Weights of a small mixture-of-experts language model, trained from scratch on English Wikipedia: a softmax router.
Below are experts of layer 13 (counted from 0) of a mixture-of-experts language model. Rows are named gate (a neuron's input weights, with its number), up (a neuron's input weights, with its number), down (a neuron's output weights, with its number) and show model dimensions 0-191. Each number is 500 + 25 x the weight over its row's rms, rounded and kept within 0 to 999. Numbers have three digits each.
Before each expert's rows: a language model's description of what the expert responds to; "mostly gets" lists some tokens that are sent to it at least half of the time. This comes from a sample of Wikipedia text that the model never trained on.

# expert 41
Description: Commas, table bars and prepositions linking place names, especially in shipwreck lists, such as London, United Kingdom and the Nord department in.
mostly gets: " voyage", " Northern", " South", " Norfolk", "western"
gate3:538482524491531534486469483503484495473533527498512477477479455526532520490467511484534558493480554474487500528491495467502447512479517523479508487519511477528500501544513475518511537442479487517517483512494446450487489511512483482470477492498481546498488542487484456523504509472478489507510433512505493535486511522537490511501525503525479487507516477441522493543488505490555496552494505455474486461472505513514497474500493483524510508520552498512514544531559476477536530493472490523526482530526493473494500529466499528530525470516530487506499498487525448514525526504509504491
up3:495508491478486477494468498487519482514486469506492494502496501499490476487516496492473491523492467496506449431460529494531497490498491489527477519493472490472478497515540518509492504506496531483503501503460455520508531463461477513503486564526438487477481482481512495484459454481514485495512501500521535536473456498475508523497451513496521522475468507502559492523479525503518489545541513486522484491551491482509500516491504548488458522537487519496497475469514527501488486452557475491510521529468498499482514460561549437479502518536490465520474483517472483464465477520524531534
down3:505520501521496484536535498486511493528492474504506458511485474494493508522531466510498513509520507497494552532490516468586525540521498511488517501505475526484484509478520477473518515497484466525508514478476532486498476501513512495510499507477513441551495506476483458498519520483454518485456529488507466456489514508547532527514559482526491460491516494485464524465518457513479486519492513520527475461472489516480426531505534521503466487498483523510471500475508474480471514508506483552488511474510528476537522494470539544499485535501555528475498497475510513510506462530561524468

# expert 42
Description: List hyphens before infobox fields like Beam, Area, Summer (DST), plus digits and decimal points in coordinates, dates, percentages, UTC offsets.
mostly gets: "     ", " •", " www"
gate1:457532506518467494500472496498545487512518499519492481525521490518542513454528465522550453546453533520517508527541482466513467443505506547520479476462498489514517527488531498464497515491504526504515445519507553513481543540509487463534508533516486470519488488439487454511481479457505534510471487527502475508475510520499523498531493469511496483494522508526425498527478512516472469511481524526506508505485512445504501511493514463507518505496500478507506493488492499502524505480465484503529442524514496523511470508518481507482479467442472464535509540477491499508498503503459481492
up1:535485464509481514541459537487494499454477490504519449501517516522560497468524478488488507513505512475508550500463555513484498518527514475471565520462499467482491544487481510546509518482495504525510516479494481521477475490506515509488542492476509520476513543515497497465484461466488485496522498525513498530504493522518527466455501513487501510491506489515508457479499543530541525547548506515494447466472533505556506502505477469539500489506483498493509520513442486490450482474483468483533467523506518555491489494492505487530527498526502501517527498513490497527524502557522550528
down1:501519443556475494486516515530509510481488516540483514511538536525506498525454521491491549496493517506511521487546479499489512489507491449485516467497544538558487470468483525541468468481501529500479501483490501491523453526504478486512549517526489527508473498459463501501498521501514470464480520497536468498475469466495526524493458479499466526480533502516475501442498487450523512491533563464516491517516468466497479492482484513509490510493497490455525488534537520487491516449495510475524451496468504502534514455506528538523515454476540507519509512511487477501511514502477498459

# expert 32
Description: Opening pieces of Latinate English words and names, such as conv(iction), v(estments), inv, exp, det, plus capital initials starting names like L(upita), M.
mostly gets: " inv", " conf", " exp", " det", " conv", " equ"
gate0:513542544511507506481486508522515478471480494477513513486500514519514469529557505487531471440449519513496528528501526490459510491479452484525539444503473463535488490497498485522523470499518532557440527474534465500541484536537463462518527466481502487505464508488507474503455537512473505510439494467517497519468466488513484497554483475503538512512522488499510514521522486503538496537495497540466516483510507486509475496537477498479540483485496462497527531502514533496518458492537519503514534536504491493512522475494491528487531489491503482483496524508502494500496482513488577483
up0:516474512467475486478485483504507481487476459475481527465517458479525494505458465524524477504495494518534491492529517510426466498506518507471495525491505494519497546520505505512528536517518495454529448448505555509531485487525532505480489492520489480486549522470501488473507462505514540508458481502508472515511472525502485469523463504507499508472539472471500505494485545535505521516499498484494534470509506513488525523500522522443501485482510521553499491482452512523513457510489436497514497511559504532520534460470482505488509502491492513536510507517501504516531454420509529526
down0:494502496497503526552534503496467522512507494488483559485513489476458503524521492502537509506541444544472478482488474493479524469505495525486472513485439508523486484515492522518484494497481549525520471518536527519482478496563539495470556533529495497478537501574523529485497477542514489507475522495531512473456500492491514511517475489513469458478487511523485508482495514475492495503495549503486514529510528495458519509569471498483516512515544532503485502495532503447459490500495501476485477521440483532521505486437499483490510519470470502501450473487506494507514504503481466513

# expert 20
Description: Single first letters or onsets of words and names, often French, such as th(éâtre), f(ées), K(iefer), G(ateshead), after a space or article.
mostly gets: " f", " ch", " th", " t", " fl", " Th"
gate4:493486501507502528496525456497498519484476487488490491511512543551522482506460487480552512484523520475514515526449486448503515545442505514491449490472529489449477484486511501478453487556465537489520488493495507543520502504490527519467510445491483499510498515526445490495533501482501544475492470485495527466527469549472493514567467531533468492506541475499550538512505511508485519508534465517487478473517495493457482503460498502528487529518527500501489531544502488521477517498510513508530485499513535488519515497467524498517504493538471487490500498545510490531449470528518490521
up4:524454493485520493479475492532519459471545509495508494537513493478521522489538469499547479514511486514520492497482486489474522509495518516470483495444536476488520506503507472491522492444502428481509504442498517456515512526501516542479510472511535452512447469527487507501464490551552485508494528519536523478519495485549478525549502498464531465517537546520516526521462539524482534490477492480509483501497478444494528468473515499464508500510500513498496499517581512477519482503553489496487480520469497491485500519482509518516521527498539516504514468506514505517509483494526474482
down4:495493497486490483486540490448483523534512470500459495504504505441497504480479498496473455499487491503489502483495493454532500519470493491544463525534588501513496463496498513524513505481510551494512528538481484522467488507501464483557484505500515486515521509535554520528530512545504501477503532528504457502555508504479509471538499494522483484475490536489495540486549522518483504502459549517498467533520550522501543511517487491483460475506490508495582539496483491498515558493515494497507497500465477482504459485499504510536497528473480477508503489500455513538493485530488499488

# expert 56
Description: First digit of numbers, mostly the 1 starting years like 1931 or 1984, heights in centimetres, dates and table values.
mostly gets: "sq", " sq", "1"
gate0:519503497505508469499474460499468478512478505451508491562485491516552536500524486479505473518476512462490514520538465527521500422482505509466508493518448505514509449565494467516526523512444495486482539519464487463484474539503528528537518480489486516506549500503495513494502502495463469501537490532517455478496492467498495482538485496521564503482502510446490510492523478458491501513493514464472478515495489499477478499490522450490488464497502532531527516524491493503522458520508561467510498486507480516497485503502451492489470465522504487459492505491500518545476512490468536500
up0:498503477491531524504511502530563527503528522542484521496473511461489514465465477475442519478490472505511515495470496487531492526494510513487511521457525488507508492512530482471482490466550544519536476509501516513508519463466521496477496520521537473522478500548488458548506538465485553449515512491519537513524496524468473502490496486505508489495511542463500479476474528518510514483511506483503519506488509491516507494501474517490565551522501478508515487477507514468511551524522495517526503486460543504524510443511536515473546513461524477517490508517504548460561517513532527474
down0:535470509481525495503469560433515524546530489483487532513449468527509523478532535497500476495502454512506514491498523519442498483455526494492495503534453499499533503464503562510500524545483526508481489503533492462501487512517513497525470499509501479526520491454489469501513539482495504539495534504528504531480539480507471530469519487511495477485504497523465546526524490533519490486501493462496459493488508485492480473466454506480488447512519479517515527495447515470515525478560488551473459465481496486475500495530525547504479502470511523467518496514492526502490507484532477490

# expert 3
Description: Past participles and adjectives after was/were/be, such as used, based, located, adopted, plus word-initial pieces like r-, en-, am-.
mostly gets: " due", " based", " located", " used", " appeared", " rel"
gate3:520451527491493513526502491486486492551523496545486524490498542477516475494477491500506459523506500502501509492480459487480499543486496547507471544500455474485513488487503501525569511492521472532497485474501449524501538484503493506459484550515497522480494505503501479504504526481546524471510536469481480471457504519521492512499493494440460462504513507514512491511443474517493526498494513508583530510514510495481482534471508550510548488520472490539490491502491497543453543523462477506473493433447486534511508547480491479511541497471521501506482522489519514489504491506498483508
up3:499497488526482524530479487484541488475471543507468516491466483513494460466539459491467495515526503471495501456522499454501508487497491462515532480498443474533514489471502478519500501488498505476499496489515514531498442462468511448516534491561494479506466480485459457497533478492513460503555517513509507457510464525493505529511504485492538443478536464515496501517524512507511503487528532460487514472470480494531513439480511535510484487463512497491491487475476489487516496519510464472505493510495466496498495527495498515468516485514491462519483538474538455499501521451504460575
down3:518492510521510485511474473519559515450498508500497497496507500480563516487518526490498500493517514531488464522429473504498531510461541518467489467533512489507496511530551510547476458497483499458490509485510479495503506468540549510477517535528494526524524487456483502476535487482479461491461496520470534475550494482500462512496487458502508521484524513491525506460510469546490514522495520530481529466483506551505516482496525465494502456520495476543511467477541494477447471536513479501479486497512540483508474503478526497496523515518515479487513512510538498518442517519564507483

# expert 30
Description: Middle digits of years after 18 or 19 (1849, 1974) and opening brackets before converted units or figures, like 226 m (741 ft).
mostly gets: "^{(", " (#", " (−", "–"
gate1:497515500492490510512461510529509466518507500556445532496464500496493469460504487503465462490472565507480486556467503498489524515498480542503463510487527513501508522467534491485481488472549520527502526464511506491510434516466496489492478523499497539495514535502485490513520531518531476468507512499496477470468501505501505522536468515496515484515489519482515509514514459509485510487482488483480462503476501540503477473471500491560488478520574549555516481528488524465535491475531478495481509548515475519508495463511458481456482512544544479497510516507490499542518483476481486452
up1:533458496434499502468505483473521459495491494522541500497460524508466485476501503547503525489549486510484498521478504505550524550476523485478514454493511524499509516516522527505517557499446492474475469513524470566538504468480548543473496521534517542491519460474461523512518508450497475501521511508503499471471516497477537479491478530507499486551491531491507550503514504485528487486534502507522503528488516512487519484475481505493510480469473521475543536508532536454504515524500467513460479490491519504450497475513511473487533522499488474492508519485487472534526488488535473531
down1:493501500533506514468471517449509501482496500480482466517512495476512496510482514459533505500488491469497504505528512467533493470448482523474509499535535527479460485495478518500502465515476484523502520474538527459488482509472546558482513541549465515519504505513520510438472491475509460538490495526481490488498546489467459484529466528491490466522479538570488501508483479519492528525502500499535519515534493478503517521532458513506468540531535527491504505507465501513497501531514449566482500487475516487485540517496515462514469515488506475483486521459506459506522476502559523528

# expert 37
Description: Capitalized first pieces of given names or surnames, mostly European, split into fragments, such as Em in Emmery, Sem in Semper, Eug in Eugène.
mostly gets: " Ol", " Mor", " Rh", " Mer", " Dor", " Em"
gate0:535463474518501537502466506542490554509463508525521509513452517494495501516548512454523511469470473533521551508452501456552531458500517477525504476507508497529527513484518512503483508522528491507461489458507492521489479533507505496483516488458530500498496540497478500505540496496497503517507489473487528520447493488500480483571450508493520475529520500549538476506508470474544527513499521479470496496511569541516498488467452472558481474505527481502503517503513513488504502543498502499492533466484511521502492488493516454519540510533528498483468529497495517489548518501494501534
up0:504580468503520515504507487475500520486511515457491508493484487511481506477498477496479528503530462535474519483494495476544505503501501538504532454531515449518481524503560490487496478506517528479544505519448455500479493523484508511492527485537459528486461500472524494477510504522507504477460465513496524510545519467479540518481480554542466505487498509510454532518498526517512519499496450463496464486476491514500494508484513468503455497489535500503481506466514490532495469451493474516456474461517520525483469505565473463499516519509494490507468501480479517535475535527476458457
down0:520513505469516517509514554506477486509504499494515520490509493497444496479488510526445493502537456520488457477519503456483523497531543508521450483534509511529514545502469515519493520459537461516524516481487510520524529540476538493524539484533456507459498515460498521501510500523478513500503445491518443490492515477494485520451463493513508500516447503527508491496517487502489487481513552524545504508495474513512488496478519458511508547526518524507496488455496497486531515497498507493476488436527502512518519489493471494528468469507556464525526520467486564458474495499544517485